config = dict(
    num_hidden_layers=13,
    hidden_size=384,
    n_experts=8,
    experts_per_token=1,
    d_expert=608,
    d_shared_expert=0,
    hidden_act='swiglu',
    moe_layers=[0, 1, 2, 3, 4, 5, 6, 7, 8, 9, 10, 11, 12],
    router_score='softmax',
    normalize_top_k=False,
    routed_scale=3.73,
    balance_loss=0.00215,
    balance_bias=False,
    router_z_loss=0.0001,
    init_std_router=0.0107,
    lr_router=0.000482,
    num_attention_heads=6,
    num_key_value_heads=1,
    head_dim=96,
    vocab_size=11519,
    norm='rmsnorm',
    norm_place='pre',
    norm_eps=1e-05,
    positions='rope',
    rope_theta=500000.0,
    rope_fraction=1.0,
    qk_norm=True,
    attn_scale=0.102,
    tie_word_embeddings=False,
    parallel_block=False,
    init='normal',
    init_std_qkv=0.0264,
    init_std_o=0.0,
    init_std_up=0.0264,
    init_std_down=0.0,
    optimizer='muon_variant',
    learning_rate=0.00819,
    lr_mult_qkv=0.7,
    lr_mult_down=1.5,
    beta1=0.93,
    lr_head=0.00753,
    max_grad_norm=1.0,
    warmup_steps=93,
    schedule='wsd',
    decay_fraction=0.625,
    decay_shape='linear',
    final_lr_fraction=0.0,
    batch_tokens=131072,
    max_seq_len=1024,
    doc_mask=True,
    train_tokens=1077000000,
    max_steps=8217,
    dataset='wikipedia_en',
)
Below are experts of layer 6 (counted from 0) of a mixture-of-experts language model. Rows are named router (the router's row for the expert), down (a neuron's output weights, with its number) and show model dimensions 128-255. Each number is 128 + 32 x the weight over its row's rms, rounded and kept within 0 to 255. Numbers have three digits each.
After each expert's rows: a language model's description of what the expert responds to; "raises" lists some tokens whose logits its average output raises strongly, later layers aside. This comes from a sample of Wikipedia text that the model never trained on.

# expert 1
router:107140123134060100134084168185086119136145188138070090143151152125186120131111092148138173178160087102094118184082114084104156140141129154180142129084141074138134108124090159132162160108216104134109140078130133109106181059125125101137113115155140087176157059111074097152115088153125079147155139147101117121163085116128111185119103101089168103104147130159129110151100136142162154116080
down2:107142091183177147177205143189096110129136086172104120132076120126167061139104133134154091127112114119159121160174079113174087162098114141170148173132166108132096154155112192127170149157154179162135124149111118127141086172158101125095125132112127082122086152154146134087167093182134145134077117166123148148143093104146121027113134192041085150099199114132159117073152119135052125114082
down3:135113148160086151088122141132130093151212122101118061148114103082155099122150176097110063135080123044154144165133046082137163162113154132120073135095145094161135149096159063120127143133140152120147167062174136166144137148136141140170162106069092158086071088156164099144090103139175105091141163033119120122120100083135151146174064120135184134123110148108124103175162142136110123100098
down4:174159133111100084125122083144121122118133158041109133173135130090194131085189103115124142148162112137151080109122137120079129147124192165125172059156158137161121166112165152126137091103180140102138179172121115168152160100132105132118129142123152126155132088108150123149173134114152153074153145080158170143120109099079115171122138117107187120144202132083138163163179107072140123158095
down5:075132089129121154128136138098143164089158091158133114099169114076185145134096081070150148135134138176059146105137173129191169100158165183114156109145127079190171110161142114124134166164155130148070124156168157157110161150137126136151116117067108067141132108125132113060185094160110099216121071122158110140127156087124146131160126157135132131121128088196107123128211191136069106154114
down6:095141124152144154109125113122123160149097151154115101127170102093170096067204158083180130148169143207150071150151144113142136164069168165120137180136127187151127089102143172110158130111151108135157094156080125074053136097153112112076129123096075125168129141122139121176133142135092146185082146181098138142138135146120103043073165107170113188107086136070151098117097157130143103147114
down7:137091133130141149205196113096114106155139102102088157114088090197173113112107129097138147122112104105154159137123169146138164118101099100138102179094134076104103240107144113139127130090094097106161114078127167114133105100126151146128114060160187110121126189104075138163152106161130094144151157110122100154181180083080183135134104145111117083091148151084142160201107104118080168154131
down8:112168171085121102125131134137113125120145088142123039130096128131162128144160104089123165111166148094066082161144158121110125139154134111107054082166167104138119141105191135098152126194062124113153128159157184126149103090132116148127143135148084104118127063172147090151129145204076157086154155117150124162115135113120110133099109140081169155156055053174156098125120107119084150142148
down9:080090064114093093155092133114131169140116127148147153131133111151108155134104158095122148136147156148102239154049147167111135135108146161146100149139149133185158077117132125065189159130124150170097082105151123096152158095102160067104093134098092156128105130123127149114136127163113161122117175158087120108101106051139110136106145127144170111151133180124134090149057070190124201131147
down10:120209162118177118191130123111077117151103158139120120105098152124117140148174104107145144130116185120137117137093153122130114069195122117091162090088108148120071076125131106090134151102077119158091099167123129133110182144131129125019158189109153134143114174180194132121151066111098152140107079099077140211159143154126096145132096167088191142113162103152119120121095146099177094139127
down11:125183182116111177131128183123133134137161121093092101108160084112119173120149125167154098102159121130118097155108147144154183070141170210123089141143121182065133148131174091114079152109118140156074122127119078154174112178151175085132051173132159126170104143160126119134123097122162142110090153176177151151139083145128214125080084077105114100071137155133123145155146153119151129131199
down12:159087106136120176057172154131202123139099106142090119124179080122092120116204053102174103116139161108153124192145116058145112124095096157118121109114098081079140127132124121085107190146122125137148155136090136105105140155135131184092112097136115125148135123070128153076080180102145112154128118118080199104129115133108192171116086056137170115156082114090151124165133130204140116142120
down13:122161115109169148100120120229169093171110123102134123132111080085113058174121164132108174159143145123151105075119086080103155121087056102087175177121053092112170123089169059107140164106145097114103168080109117061147130151113143179138177104113140158118166145164126170158126135148143132145137123186182131160162186149126158191128158163117127120132191145046116069112102102113092102139145
down14:113169088115126122154138129156174139116109050120160126113199096111127088077137203106107188079120123139156135141076079103095115132108130180112185128159111140082097078095087075136101136146078087135137152106098146103150126149128110147121126165102136078106149128179096145109112119151119147118172160119088079184136134110118153100100111118095169089104147083122154018115125121129087092175096
down15:120178125134125110175088154162116168157140141140109094161145111088065175121116137191137142135154049078104180173118147135147114148182134155116132069077164170152123126138094129141127116113161101052123134127118134127166097173129133114110146126126078135176071114191148141123098168162173181087175135074101136050055125144169126158142144111153126138080117096112076073090061058180161126113135
down16:068100082137162159124156091091133106108142174143134139159096134117131122139146067130130106131196156189116150119123117144182068150194143131151082146133179089162125131133133162142110170106110106103095114179112155077120089063134132039141100120155101131137154136117082122132135160158154065130169124117127125123075114113119200165119112117080126123171184062102139105135064093177125155126121
down17:176128123135091133079217160064134132163125115157108093174150090115074180148102110142160188076097106054163122125090127138145118153124084118102092082105114097114150138078152097145099151157081120119157106113123074186142146103115123086088149135167120125183132125105190172175153138156091159156193114175127104119056163150070154166109041116192149166165136121138129161107108135109165146154143
down18:083136135158066076120153103113140128103161175131143125101120176144149136134126163159116134141123130114099105158178183117122160101075137118120142129118089142056135088094144151064104139132151136160073164125151184170135089154123053131178121044113190145119103136170133153157138144136150123114178102175078151115093156123160157091073127108168135196105105134070129134111116114099120143099134
down19:222127079173157122107149123142156147098144157129127117104100105183081157114157132104093028144143148113076121081142115095112122119135151123131157091152082152125144155067081140144144148107130131124153090117213178152106122151144134180157084136155115121087126111095151133114056174124133091125115134116063176145191138104100133116085188137180120114105126109053058110102095147108140138167134
down20:168144092151134119113130149082132157111152148145129176109183162178125111116094176085105189077119179112140110132103118104110189084158073071142124121150190108115095112144205117105159089138149175144133151138156055088106174138128157146076170105105123132078052084095114116100128122090173118145132145181088140132207093153124129142113107119110078124144161105114127161129120139163149142154110
Description: Mid-word letters in names. Single letters and short pieces inside foreign or unusual proper names, including accented letters, such as Hinc-k-ley, ü, ö, ford.
raises: " and", ".", ",", " of", " in", "-"

# expert 5
router:109098126146110108150105158168129136096115159161087119091119021160129178126090122164168094112131111108099096118118135152161138120137167092115173143116079147135076067189175146164125180113129184067118083081146152134121138133139105102168174084100157173137131130157104158133099075143184112019157116162130173098152157153142128171095141085076158119129109103128140156115153172125168165110069
down2:146106136049137120179175150184088120105143094110094131156151134105164108142120131112150099091164174130150156146152115099141153186099106082146116108141114178106164160175159138103118142065104149144111148166161110152135158113111121134146163143093134129104103116098086077055153131208116095082087110151126168128104116150116132152128137173066230115124105139140109153105208178119122182176158
down3:088155147135146090139116147087113072126112104123088150151121130118152032131209086147152208135131196136159124142115181083099153089128117180143162088107097095090117164093167118137164111156144071189205193137099121152109198154097147103136151078115140139097129118107135116121188115167132147120177121097170089191178084142128132084111095117174124090131146089125132203113161084127106122129162
down4:157145112112103114138145142171118155127132159130129113144092090161141111128124112095127089165134056135094148087107136145122092140148120087090120094091146144148138111173159119136121131169122152096117110207112110099159143124172111158139103165110133105105140116118138081184092165083157133081147130201116040131127094177204142132160118125169221180099099125116117090139090108137147103167136
down5:170191174099103108150157162152138171210142132087121143140057133129125092123182153149118122134175139064138155133172168097106141088148112060136132133150178149180184124136087145081158120140123158111208092122128153112092144061098116148104143135078153131203161136112148072071059101152155145123075153176130078105156114170140128098115102159083101104112140160115116157200128142175166131078103
down6:094060171141133082143127114123164137137083112168080118153141120127145142110100225102094171142173148122165099187117158183135041104075055107143125145172152096094142156153140175122121123119085122095084122111121103107166119147164168190156128129122109171154086114167152174132078097089130078149079104099113178079115129139121184107130183151135102091140134106137104170112081106183112115080116
down7:141075059165130164145097092092136198184117077120130109181079164142117113111106108120082086144120092134116115104175124093125117097138166174122038152124146146128114160082118160168123166165113103095197077130135150141178157088103120119065134088193132122092141118136149149091074148099150146098116167119182148045120138133122125079096145099105153128121127131143123106126155116108186171167153
down8:100134147133127188187111124061134191122171100093101116112070147146129120145121152115119063094153120142146155091128151135104085100140078163113112089124148064133131106103096129108126170117095154156143104109107105138080126056107170140117112152173121101141158098146153085143135149091132109140124131136117118129125191084148147144112154141089075141119097112142175162130110185144175143091139
down9:164098140092135153128093157111150069114138128154114088126094155095083142114120083142069082114200133166117092129139069093147103156091126109139146118140123218097110164063144139199062107163208206157143082116144146124101100121140147122181130142122153148156123121110142126130147077173122163112064169120211092106100195116153148109151136111138099097113125124121156031149148107218116151088122
down10:140148122151156132147158064112167091157122110137162071149157102103071165161151150165218124118157051094126119189100131124192143136091141083107099217134152113116193124092121128139155142102152138092083140191133118110132052122113142182139092085172157170135141119125110132111142110126135141125123131161089151112097103121152122124120152191150166113112148167160122190111169112107130169115104
down11:141116135164095179176119135160185162091122163155095087102146157100134092080112166142063050118192128175076155070148109097082124152129118141085159165130123094102143163098095126080108132153155126064151114133131108100089116183137152144180125145029140147193120136128155118127132098146138145128127144142105120124132130168195112140132127104155153144103109111154132158095167144118106152098176
down12:157089143126112094116144112138086130108086089132057120069086121176158153126146103108169095118107148132111169141119162129111171192154120088113115060105155182139117100155091099145155132102140086036134142162163097190092163118144143167099108118102139160105167112084129083172070189139196116116154133124127162131156103121095124115138152106096185099157152159059170121128176098111092161115141
down13:092146123128103093158134193187103095102085084072035049118162174116071187105088142156095154125131164066145126139155112130129111160220130132158099108108134137165137123105139167135125109107167134125119167159106123093147202185149106097134183103118176177120154161137112121119169159096095110106140100053098105114191107143128117068099071110111129122111136148198140106177147123168134111097083
down14:077148134112143177161124097142110090162143173100142138102192174100150152130157103172165162061129198116108176116169156160138101115153131143058122160118098191113156110176136146101195086181174173120075146143181157166103111092096157158115092123100098140121147109143100088110178055190105123156150156118110127105061135149109087092072127185152082139114130154107111106108105177155113088035169
down15:108116154142137123184149105106143147109115149154133106148115129130164156163115103098119126149094113159118049130146125108192141192088159174146105130104135114097123134104141171092115109128108165148078086146116157202142141147111166090119191154129127147131150074077108127053086119086196141114158136109214191138106121139141153098106081091091142164158150139072095052157112056136112127128111
down16:129180103125146089081184127132131134148088086143102160133073101163123103163124161167130113053200142119111101051123167147143145099116182127118161132106155101151099061154198173110142148117126138135092160165140077134123108071150104206115125152094102104149133106115099136148034100134117163148137167096101107154122134128066137147135092063104198161115118172149065146155157061151129211086079
down17:128108106143107100159092110136136147141144099170113159127146171117088076118135150117114139068124140128099165129125076084138186115131173116109100132096136115125093108133161113083095138094162117125165139111066165100066165087134139167069110090142093144169142133131245124122119158091163149193202121080125150113110099112102090113099135170133125129076135128167095139126134149120155109123114
down18:137145143176118167106132111110117141093126168158161093139088087136094157158134132127093116119180119115084087133152088089110102165046131096157105131189111120167129099087077088105092122120117103119121105120150147153120110193104176127144131166117154178141164097122120132104134165126130090152204075205136108105068070138138122146109170121113140168093144115112136165136180150237148148168152
down19:151148150117106118121166101123110163201158149108153190153097140098137119103088123092196151129107164156106094169120135104086175158099122156076131153114106085129133066073111181126126193113152136118139126102068171171116142084129100153180147121081140121109152128152159113146088150111111082151121126190095115096119165139144137098176178100126160095088156145140162124132173104155052125066115
down20:171171113171159207099153176169094153120105116123121135063050190120103113121158106128125104127115159153151193131120141146058173125129141160225139088095183086096179137116130159154104125113112177155137191125142154087142129176157116139137102132112139105081125147123100099126122105158163145077157143152185110117184133106058117139143199092157130169116103153167154101205135162132127170121141
Description: Auxiliaries, pronouns, numbers. Forms of be and have and subject pronouns, plus digits and spaces before numbers in census and election tables, such as were, he, had.
raises: " in", ",", "\n", " and", " of", " |"

# expert 6
router:113162074145098081161115144124133134144165151169103151071161144106113172117142090145215112097147066086075110127112128111149069152152108144133120119040111141170138105157103118159150136154160156109099158085121161154094119084164051131088166134127197066185183168183091076185125171163141109132102161130093114090124157166152071103100145125137127104080188097127143147150126130155145109115146
down3:126122086094096131146141120155148125142072205123183094139130092128126180171131095099122144176151119206153150094105130142128130130154134131151108118152121085094111144136145139113105197121148097087061140068128164118144168157117096129160170137114132118124141118109161129114129098119201082159171082209171115118080167123064157120146157137107173127104101090135126067140100130134103139147138
down4:182132184184106153136114102121141134138125080122103133181125111159134112189123162201119084148148181161095072153119098133192112105144111081174125096194101093115159068115146162108107081100150140116132103132099116121111131122144133089134128125113132117174076100112088113180090143124195118082123152070168112149166084080068122150126140154118086095134143101106110116113143056151130124166145
down5:129140141174132096172117115110054123094176128086146103160142146084104114135122129158093095166067140114107128169157151162137141139132142152141107127118085151106083044091131098132158084087082169113175071121119096104112128137130096122132128127198064138082160117129128118141155145112120080127169135168092111055155124123117076166150149163079142160107126156143106120131137115103140153142093
down6:129165104109100180138139083151095178111108091168116106160131179125105096120112084170162137128119107136081086156125106112129205116168145173080152154152117117105132128108073118126200116169104126145139122131130144129113106144197150120088105164163160140078075125085120147155108177095135136125159079139192114114134146080148105094181085081180090128145154088159108122136172177176172151133137
down7:105099091158143085122144107130131096101139097153179137109148159137101161084125114166158141107104153142183059056096143104093181127150112162091148148165115114094119125108175105162112188116162110136149139135132115150105079099115106207176121153109176128097144138113143146153134137140128098102155174118118163150143140114102093151105093103111089137194094191146167146157181094145104092110120
down8:181150128074173117110116096105053098140125042063117168147082153127116118159096145138146122146142101114125102117191186134088177179130130118105171081013139160140176159098098101154149077152134139173141198139088127159131055131057105096127081166084095139113135129102139090165134164100132115143117145156131143080091087114156064150117107147147173072126128087108112151130090183048113152076136
down9:115131100107104135146102139100140157142113129123106105077135150190117124136178158136153079086104125124124186113146143087187140164112121093128190126120100191095099117139119128120112141140142169104120080135139129105169079128130092141080124165154121141150139109114153175152131113117202102095136134103079167129083138082126160107193140055159193135102105139123103164134114129134188125113168
down10:153109099081084141114170125094228080153140158139109190130166089148135153107097135135067099093106111138151125140147185143102131106142152123084124081166119138159150121075135145152159143159097145111101203100144110120140139083116143128069088135187091126098160119113166116198137125162082145140074134132105210125107132150060150125163153078152076143182091145116148109166122132075131108079139
down11:209170116108112140115157117089208131142130165099180154120081123064125191136159142153153117148131140201144127113164093117100149115124116113146084123122089131140073116099148177088133110086133155163161149124074179085135125128098167083129096094095100081132158117122106125106107055108117139119124134157106105127120109103181055100072096108084100185180173104134153131183138101121079148089105
down12:136145174132105176137106172068132056081133114091105154108144090122129151163060144132119163126148148119132120191092136217131122145129178092156118111096117118074088152140108194147116076066136105135123100055166098129189158197187178109138094134154097138124160155141116135116166143061127143138162118073147133113128162165064097118136139084141116105118192117121078112098025122148116190118133
down13:135135087123178033118128153151156084082123086120140127096129168144102089150112060071120109128124143135174136114109125138105160050094110164159124066095109131136188058127174191103139097097147123121170106122172128091125121103132107146178145144092134163146146110143117082190161122112163149090108133134121079150140109211111157076121122149121086147131186074169119122126104145151179065179194
down14:121151173097143037135090135087116143184070113170086078094083111100128171182134074138115111139155136122195140152066158124116077164065095092188194167175089105144160122109168160130146145065142168130133075098165151146132106078077109135045128118151091136157136180149149134111153150167069132129164095109146161155134096136119109171090142093150084152121112126148137113126145072078148128132128
down15:136098133223085111135146134088160137123091122154116202090124099132108115170164083146112061148088118127124164122162176107167150124154133068106108149135168142103124066137144121159108091151099139111080140121127137166122144173073207109055144139148140086129125137056099036139133071109132094152127164153107156125091092123159101140146095124140117115129164151150068127050127136122111124152106
down16:165181108145154131090109145129119183148157179093097124110145185129153157130165151118118078143154182073175182053093108086099128117112107109148095129170076094109176116140147118129123136085105107171141169089190126128150159140147152066091110127111120141114080163102163190143129124090143128129152156131103162136090104133179205127183067098162081143180136133122089162179115104121136177143181
down17:152107147080064141068172178111147096092115125169105094096163142177121113159135093119103134142129162115127198090133141047103156138155160108132112086149135156122162124078131160100152145133135168134186120113090071117089148181168159091110210128131163147153055093138102114143118181113089137138053164084160142203100106145028136027153181162155116091160086128121099109131133148133139137041102
down18:150144105149156079118153143064125124136146039071132138102209172089105125160104097121151143128157128139165151101127134155184141129131153154146142105145081109135145123146132160112135076113097100157111147136136121165093086134213192098099117123167163123160065169114123099090155149107154057085108084129123123121119195118094067150126167096096090186081099162101106133163109103106095113110110
down19:114091128118102160184143135094111200112159143130151114125172056116165197134199106171173057125077148084099146076130159112164138053109177098146074145057124095125084076136122053184124123150084162144119089126203141157127120137050103130161132091154116096110127116089141133119165163104126177148155177084168118105139070076152133098100106141128141120154095129127129119110139123171082142130118
down20:086165125069157134094104095084116119116176119133138151118091096160110117154046148101121133167125087131146055136118193162127066078056141114100137125086124094093124136140177123143130104074119127129148103134116139107129110142098136120122139077106104119092133109098152139140094157121143106175097105147108143099104157152175090154082146190098082135139111120150153114141107134115148115091148
down21:130075086130078102171129076098139102113155097151192167153160105079134109120124101181126067158125153139096098103173095113113090108160156088170124188113097185158121137124150109149126180142133127112091136117087100084127106092203182125160175121183082151177110113090115117107145153120071130105167139191145149151099111125125103125148137151141103158097053208167146181152136072112134102150202
Description: Prepositions and articles. Prepositions, conjunctions and articles linking phrases, such as in, on, at, from, the, during, often before dates or places.
raises: " the", " ", " a", " an", " their", " all"

# expert 2
router:077073142168112100144128148140076137141107165166119077187193155112098112083130138197084088165152160102118076112096079087091073110168186082172135127100138161154064116138100130112144200102119179116093116120145115149066148119114058100080110085177133117102145067079127119105111108143202097126138097135121171128116094115153101117140125147124140130082188098151161175138115146089145170114097
down3:166109085153128079152108062103140138134098121154158175196079113146123102116137146163092130102182141178126122184131121162074101072135077192116142099108086142194141132136105075128139172090119134130135098133180122172118100153144108165111133135136148103127100179119201080141140158142088076180147116155120144123109121113099159124147243130099153151142097130139124145098083115162140132109142
down4:077160051091089169063099115148145164121116128121114088110214142111125091177103119128131106124137070122109135117135161127167057100157153140149118158105130092144151082173151156079116091143131120124103177088079051102132154097169083167150123166082112105131127137185127110086078078119169153108164078165093103166119096083053136087142161152094095113173155134138092062156110164136145078069189
down5:063176118128108116118119126074130160223142119099142132097166115105146129176049143145089143132166090142090119128137109197113053092154201110095071128180130104098144119178108188131191189103111122145112163138107152134118097123185094108107156135174158182079097138077133071133100174147121088173174131133116098124106073088097128152125100155111119164152117145148133088130096194102158120171087
down6:099171083162123127171153127126122086082093109157105163118133123173132118094089141131132129062182157152120101162133102101088127119142056097166129073108135138080136130130132125078136080060090162139106113140137080089150094114121167103139120118092129096100075150106112138096136097153157156154133144118097146114081131098152164202085129137135073096122088165160144068168101125123053171122108
down7:140098130094139141159119097159160175113155146112162121188134116121122134131138120126140155149085112063133135110149116158091136107076125140137092079141168174121189121113097156146107092120106099109124130122160188160108132112112136155134060089094093081149143111128090127157161135139115094082147124143121113128118167151163122194074169122095179147107131127109078148141078125124149196115094
down8:114170117071134152147168145123144116165148064113169117129112104128119109105098122106088099149152132152126112098092137156112150119043108197090081107123140150173143097089115165091034136177139132131127129128142145126152074105133104109173110128074151152165092202135156191144162122161146071151088132140113103089142121143063166158133086097066076139163136145098105134158160096130126129148105
down9:098072103118089114103099143145165155127125121158132129124153104116153120141117145116114130106182119117137145124084165147119122034130128137154138152215194153142155149139115147136133158118104128137135140124108159144151108113145163121206149114145125123136136122137197136128118124137132067172182123139108184102093119117112145155127106117102086195097131116079095107109186106129129122146185
down10:098105124110134146099194148131107144133092100145182154165132095091123177133137144045129142110118174129073111071179164141141098107197113097148163102121044106173068179076154155110140050130129165137105134166118147099143143106135089135110111163152108179098167092070124102083091102083103127104168153144135143153129119103115115086141105103104155159099116149127150106172047117121087128188104
down11:137111130070183119079158162109159123135189169100198166130153105138140227098157150141133197085152108176091132126111167103159136086171101080134089093141088167153094088161174127123121108143160116143067108206166147141119129175112085132083130142124159140087141133116143145126073147103077116122150138144095118091179071167091063098139108119112096150155158061087161102165132059084166060163171
down12:150138111065110121114119126102083111073155090130198168123086119088125121131070138088140057129166064115131130139133165156056119158066160154131150154088116132125158109151112145132087161134130116143136147167187113156152122111157155136171085143149143138190147142140148126091137120139123130123091123148136137118144102095053107198146084133120142160192126148101137071193200166177092085146154
down13:165106132172129141181159104118105146136110153126176144046166099123157129119151123133123155136150119115179072152101108129093116105122100141087059165094149132092163183151159143112090074133201123168095161122127115102155113194121128111120147083116096102148070083109115060125083143074095182112106131123106103163182076109071160155113115172109141085137116086125100132123107149143140072129145
down14:150194126104098155172195069133087110097127091146141094112169118172155156159142077146134127114136098174142122137109184152150143124127100142086094187200178119129107096098139071108140068111139107142159118144173124126111129109132132108135088107154211158117116156142143144122149080167103134181160127098102131120075179124201116129109090100138103156113121181114144115122137111139167117109085
down15:100157127122148125089166104112130155179139127096199080169153081130116113168099146114140172101050097101123120125174117135037163100174133070094104145154103153154092106151152097185168142145107125137159089143110143137133114114082144134147109118118185096138070166164169122119168173139100080138137138091150135189099189117127079113120129108112134184114145124108134170160136081125157156152099
down16:194162103077096146086125142128105126085153097137111105056073106146135187093093125170173120087142146160167122111122138161128080151104145120142069092154113096093085140106139131095133162096118117167155103089115101148137144176187116152084082105137168141132110132158143120130124063120127083147078098174082171111095103151126128145070120092131104102094160161073142080164181097130109100116101
down17:093112110204121144138131115123146165123133133153139145076096098173167153154104123098123127159139154148114111156111148077107114139142175136105003151161100115127127100153097110169092147070161127115128134128117133157076120105156108163098079153170136094126158138143101105190112098135112099118207156145152081137102115109157221100105125219105120147143146148160156163115084144068138111102078
down18:210163136132147114150124142085066163127170116123056109069088139121134203141087062101144098147124091143147086144168135117076081110133173135172119136074141074047146131119053168124136110150132181157106110179135154086119101137126175095153120093111144107129130150143121112107120159153139125063123131118119115146119107175119034118137124127162131102103090128117101161189180094096108146097123
down19:122166110177143126158151164120125133125119137108165152124104158119145109146102137134122121159146139131132079125136175112134103146122151181136148149095101126100144114119128172122177145103122127139175153088131098162105143179152096087142169141119153148050130106167112156145091134178098137125132150133139067070249083157134144141095133122168138065102151178072158169215155156173161061133115
down20:147157125132128147161161158133099123157185124150081131140166068109188096081145169107135145206080108100111060180164145133178118116108118149075119120121131134117167149152108145124112126145129165151105131094092107114139046142069136130172122140111140119112142110070157152105060145140142128078121074093146049161120121109109207142158072077161092094178148160123095098131144070115155151082135
down21:157109132180158138132173098116133126135158135186169095197140114128104126133208162110156143121186134133158091157132150147143212154122071160128106110146141129132121085160114095117139023060120119095136147155190118119124196149154136108138181169120173051171161124106148138143170119107102105123143142080087153121073121114069120148104154176116134084144113151175079095158168109107142068111111
Description: Line breaks and capitals. Line breaks and capitalized pieces starting names, acronyms and table cells, such as NYPD, USA, University, Gary.
raises: "-", "\n", "|", ".", ",", " and"

# expert 0
router:111151143121146110132191150164150112169172096166116150191150072153130149041110129141159139200183118073110114146110134107124145137183107116170195153148058110176114073162117083142124130077168153067113110148180167183130145104146109136129139089076153125191140067154115171134127099131138138098108100168150143095186091170128088130099115130121149062157151151144147155153131157121119122113127
down2:121131120119115153219102131136170148161148176156101084151079096144125157086178159134088171100090176122129170145156157114071163181110183096159172163145083186101154163110130123172156120105150182163123090141203121177109120126101112182121167133137111104107093137128182117184136092143103138147083114129080166211210132123108075108100123139181109127131090134147145137109162089145158099159105
down3:114114159122074192169146171106112184163087131119131176138194103158182112121148128119075210075113148113031136136125172183180158142101067107141158161110116176094089183161122162139112147168127139096190108102085138138115154083149120068125119096169105104106114083157191129185156158147127130180091166098125094083116127216184113086097158139136146118077109114107141186149067092160172128072100
down4:137113111161107124159168116110105125088145124111114083104111149066156122121179109151160114102141148122099112156074084087115131079171104119126087132156108141152115123141157133191161144079144125129168100087118103170145162137127132145163157176127080095144134130113148172096141142129120088152182117163111141084168174161099113139120199114174115207098077160144158191075212151148102109157127
down5:114133179127079140112179151083079065111092120114111140122094131113149170121149162148176111139099121141120151199119045137180120078120153124150163157142143160160112164120149134127113148180126155101136159148084107133129111174132047081121169127150135058083178103089127164074097170143120106072161073192121104123149100165111074100106135161170188174107101166086126143162061149141098100150126
down6:176139095133103117149143152090081107095133107127121082181146130071139156157128133192187132142149103130172103078113183169130077078139132146099118115094165096096121101108157202132169136131155187100137148100141099132098118154147103151159099093139076164063130114154142131122127119111169124144107174143120111144154149081146132136098192129153069161116096116130119112150111186092162146128075
down7:145122093117104152128140153115135138089112127097059145142154146180096101061122102164126104141149131110112114096094169146136111138179104078080110093115149161112107109111118123115084148061149130115102138102147098101177094136118111138078119111102177159093129152128183137091104167111111066129152124147036107099091133132144128118077124109119190162140124169204137131114149075153127099145102
down8:157092137164074124146112113062143113133174169156122114111178100174144186131144092107092107103154101084106146184082123136123135107152113054108117137153096125157152208172193164195149094167121166142111184149132194080147128150157144126154131112157188166066155150195102124136087093145106126118112152181128093152139180141087150116134109067174123135187155127135122177141187106134136101099081
down9:163138118107146109179188123104101182111124129140143138103131146187110119144139144159168124148019081114114102073102154089097084126161087150136155109068115157106136126140097078064125144171086118145157107081098162106185149115130119128125151153117113172116107084127141090134126133121051108150096104142129081117133161137125124048080159150199133109141081057125161121137126074148108131137119
down10:105135136119194127043160134114150143079121104132126068130144150118138194141127098138175170114111092137113149048181116152157129096080102162164141151050159113114142125089142155140142147066097121094055169099076133126097088113108116156132146147173069159098158133132063102134177134165078062106115173085107113138152105184141091173165146156124125132136119140124173113145128107166193165097124
down11:104117085117115112192152114126134153144163139137203159061105166181154119083112103151124137116114166170089098110136109098184112136095131081152150144161137151173185117102114125115141143148128110138116094102130061157014106112068180108125152111099170139125137150126118101132082129109165085216126114149116087092110090127113115124114106134098131130126113154073159181157105090112117153137142
down12:114171120135138169103134102193123190104110119117090087177157138103184099095137193138176065078146149171129138170109125143135140135138094151122120096141127165107164097147171168114139125080126113129154063129117152130138101082117143123147134110149130205061123141126133129188176131102125142113110148060162111134111162119144131146161100122174105114085146157177119170098171117166129127146059
down13:125157131169071056198066120145103139149144132182095125102076095117176112155131153131109086134135139072165141174110170164111118121135117106126102118126120161120113113205026139107136111133175140075163141119154174087163152144108100130145082144097120120106093141150173156115119116104157146118104142135120200098117100159125138157146106051156103095091091127157153174122104196140078124125105
down14:149094124158078094127106127142120032118169169119178099135147145139113143164123090173110110146112128129140110145095149150149118117138159155062128136163093118125167145090170109121154171102121184110191138144090143154163132083130178129130154157120172122093128091164122104156210093110155159176088159081149130100155123131170133103111066151129126144171088172072130106142109134140114123202089
down15:095163150127135118124134116116160138133143213097168177165122155157151140101102136173162167154046161181163143174130174134096177127132158145107173165125156136167154142106139126187140142047196090133132161163085130158144159087120120129097135095123088076099149132116167155106101093168122108114083144139117136086097090197122119126075099160157114079088138150127160068185096124166124207161090
down16:087115135120120142069140091130125100156150123114122178125086130087190115169147118183088091114092122062167131138147060134160120128131117152120112140126080048186124162077131126125163133164096141122122166168177153036146130115153200124183102083106106143134122043146122146112094107166122145119144074164141145126139135123152206051096149138113147069129148173117126167133160154116077099101168
down17:076108128188097139067094101072118146058049165096132135148172186094152107109150087156106145118117159148118102115092092162131190116118171173058058126112124155176146112144132072114142123074154162121094105091070129146114085119127086110110115125146200134116148130157149103116091079122108104124146136138119145098122134132115127124072139099167132157134111070113111162127065132134148126166170
down18:127126120188166150077074092095147107072154118157119169085108130126093116159125168162176096121158117142112091087172119140199176120133171165165149201163142076158111115153148092160113081160102107097115148102071093126141180183138112144152161130101113118115131131086137130105137148125127064162160152090111171154107129065122142154108133129142102156134096136093122137130142060172093136107132
down19:166108125116049185193158133124095076117168161098159154150081090052150145101122071041139151175134119141144141115168181147122146135075140058126089065119184109143091054127058099154136117113114131104109057064108123116129085164185192172077176124115122130137117065174043142162140110166155100111110149173142153117100109116167162082109146124179138121146079149057114118142155071101112150099127
down20:093143157154143075102090110137177108149132112169161124096069128170117186136149166095161154113133163122178132102129156152098158098117079132132121073077139120136133168188077105145112134117142126161081171164125039149116164167123077152117152161124143051111136143091165114130141087147076146113152192101104145160049127100131089167142088136098065171143161138162163103139120147119112158149112
Description: Past participles and suffixes. Past participles and verb-ending pieces after was/is, often before by or in, such as described, released, parasitized, located.
raises: " and", ",", " to", " in", "\n", "-"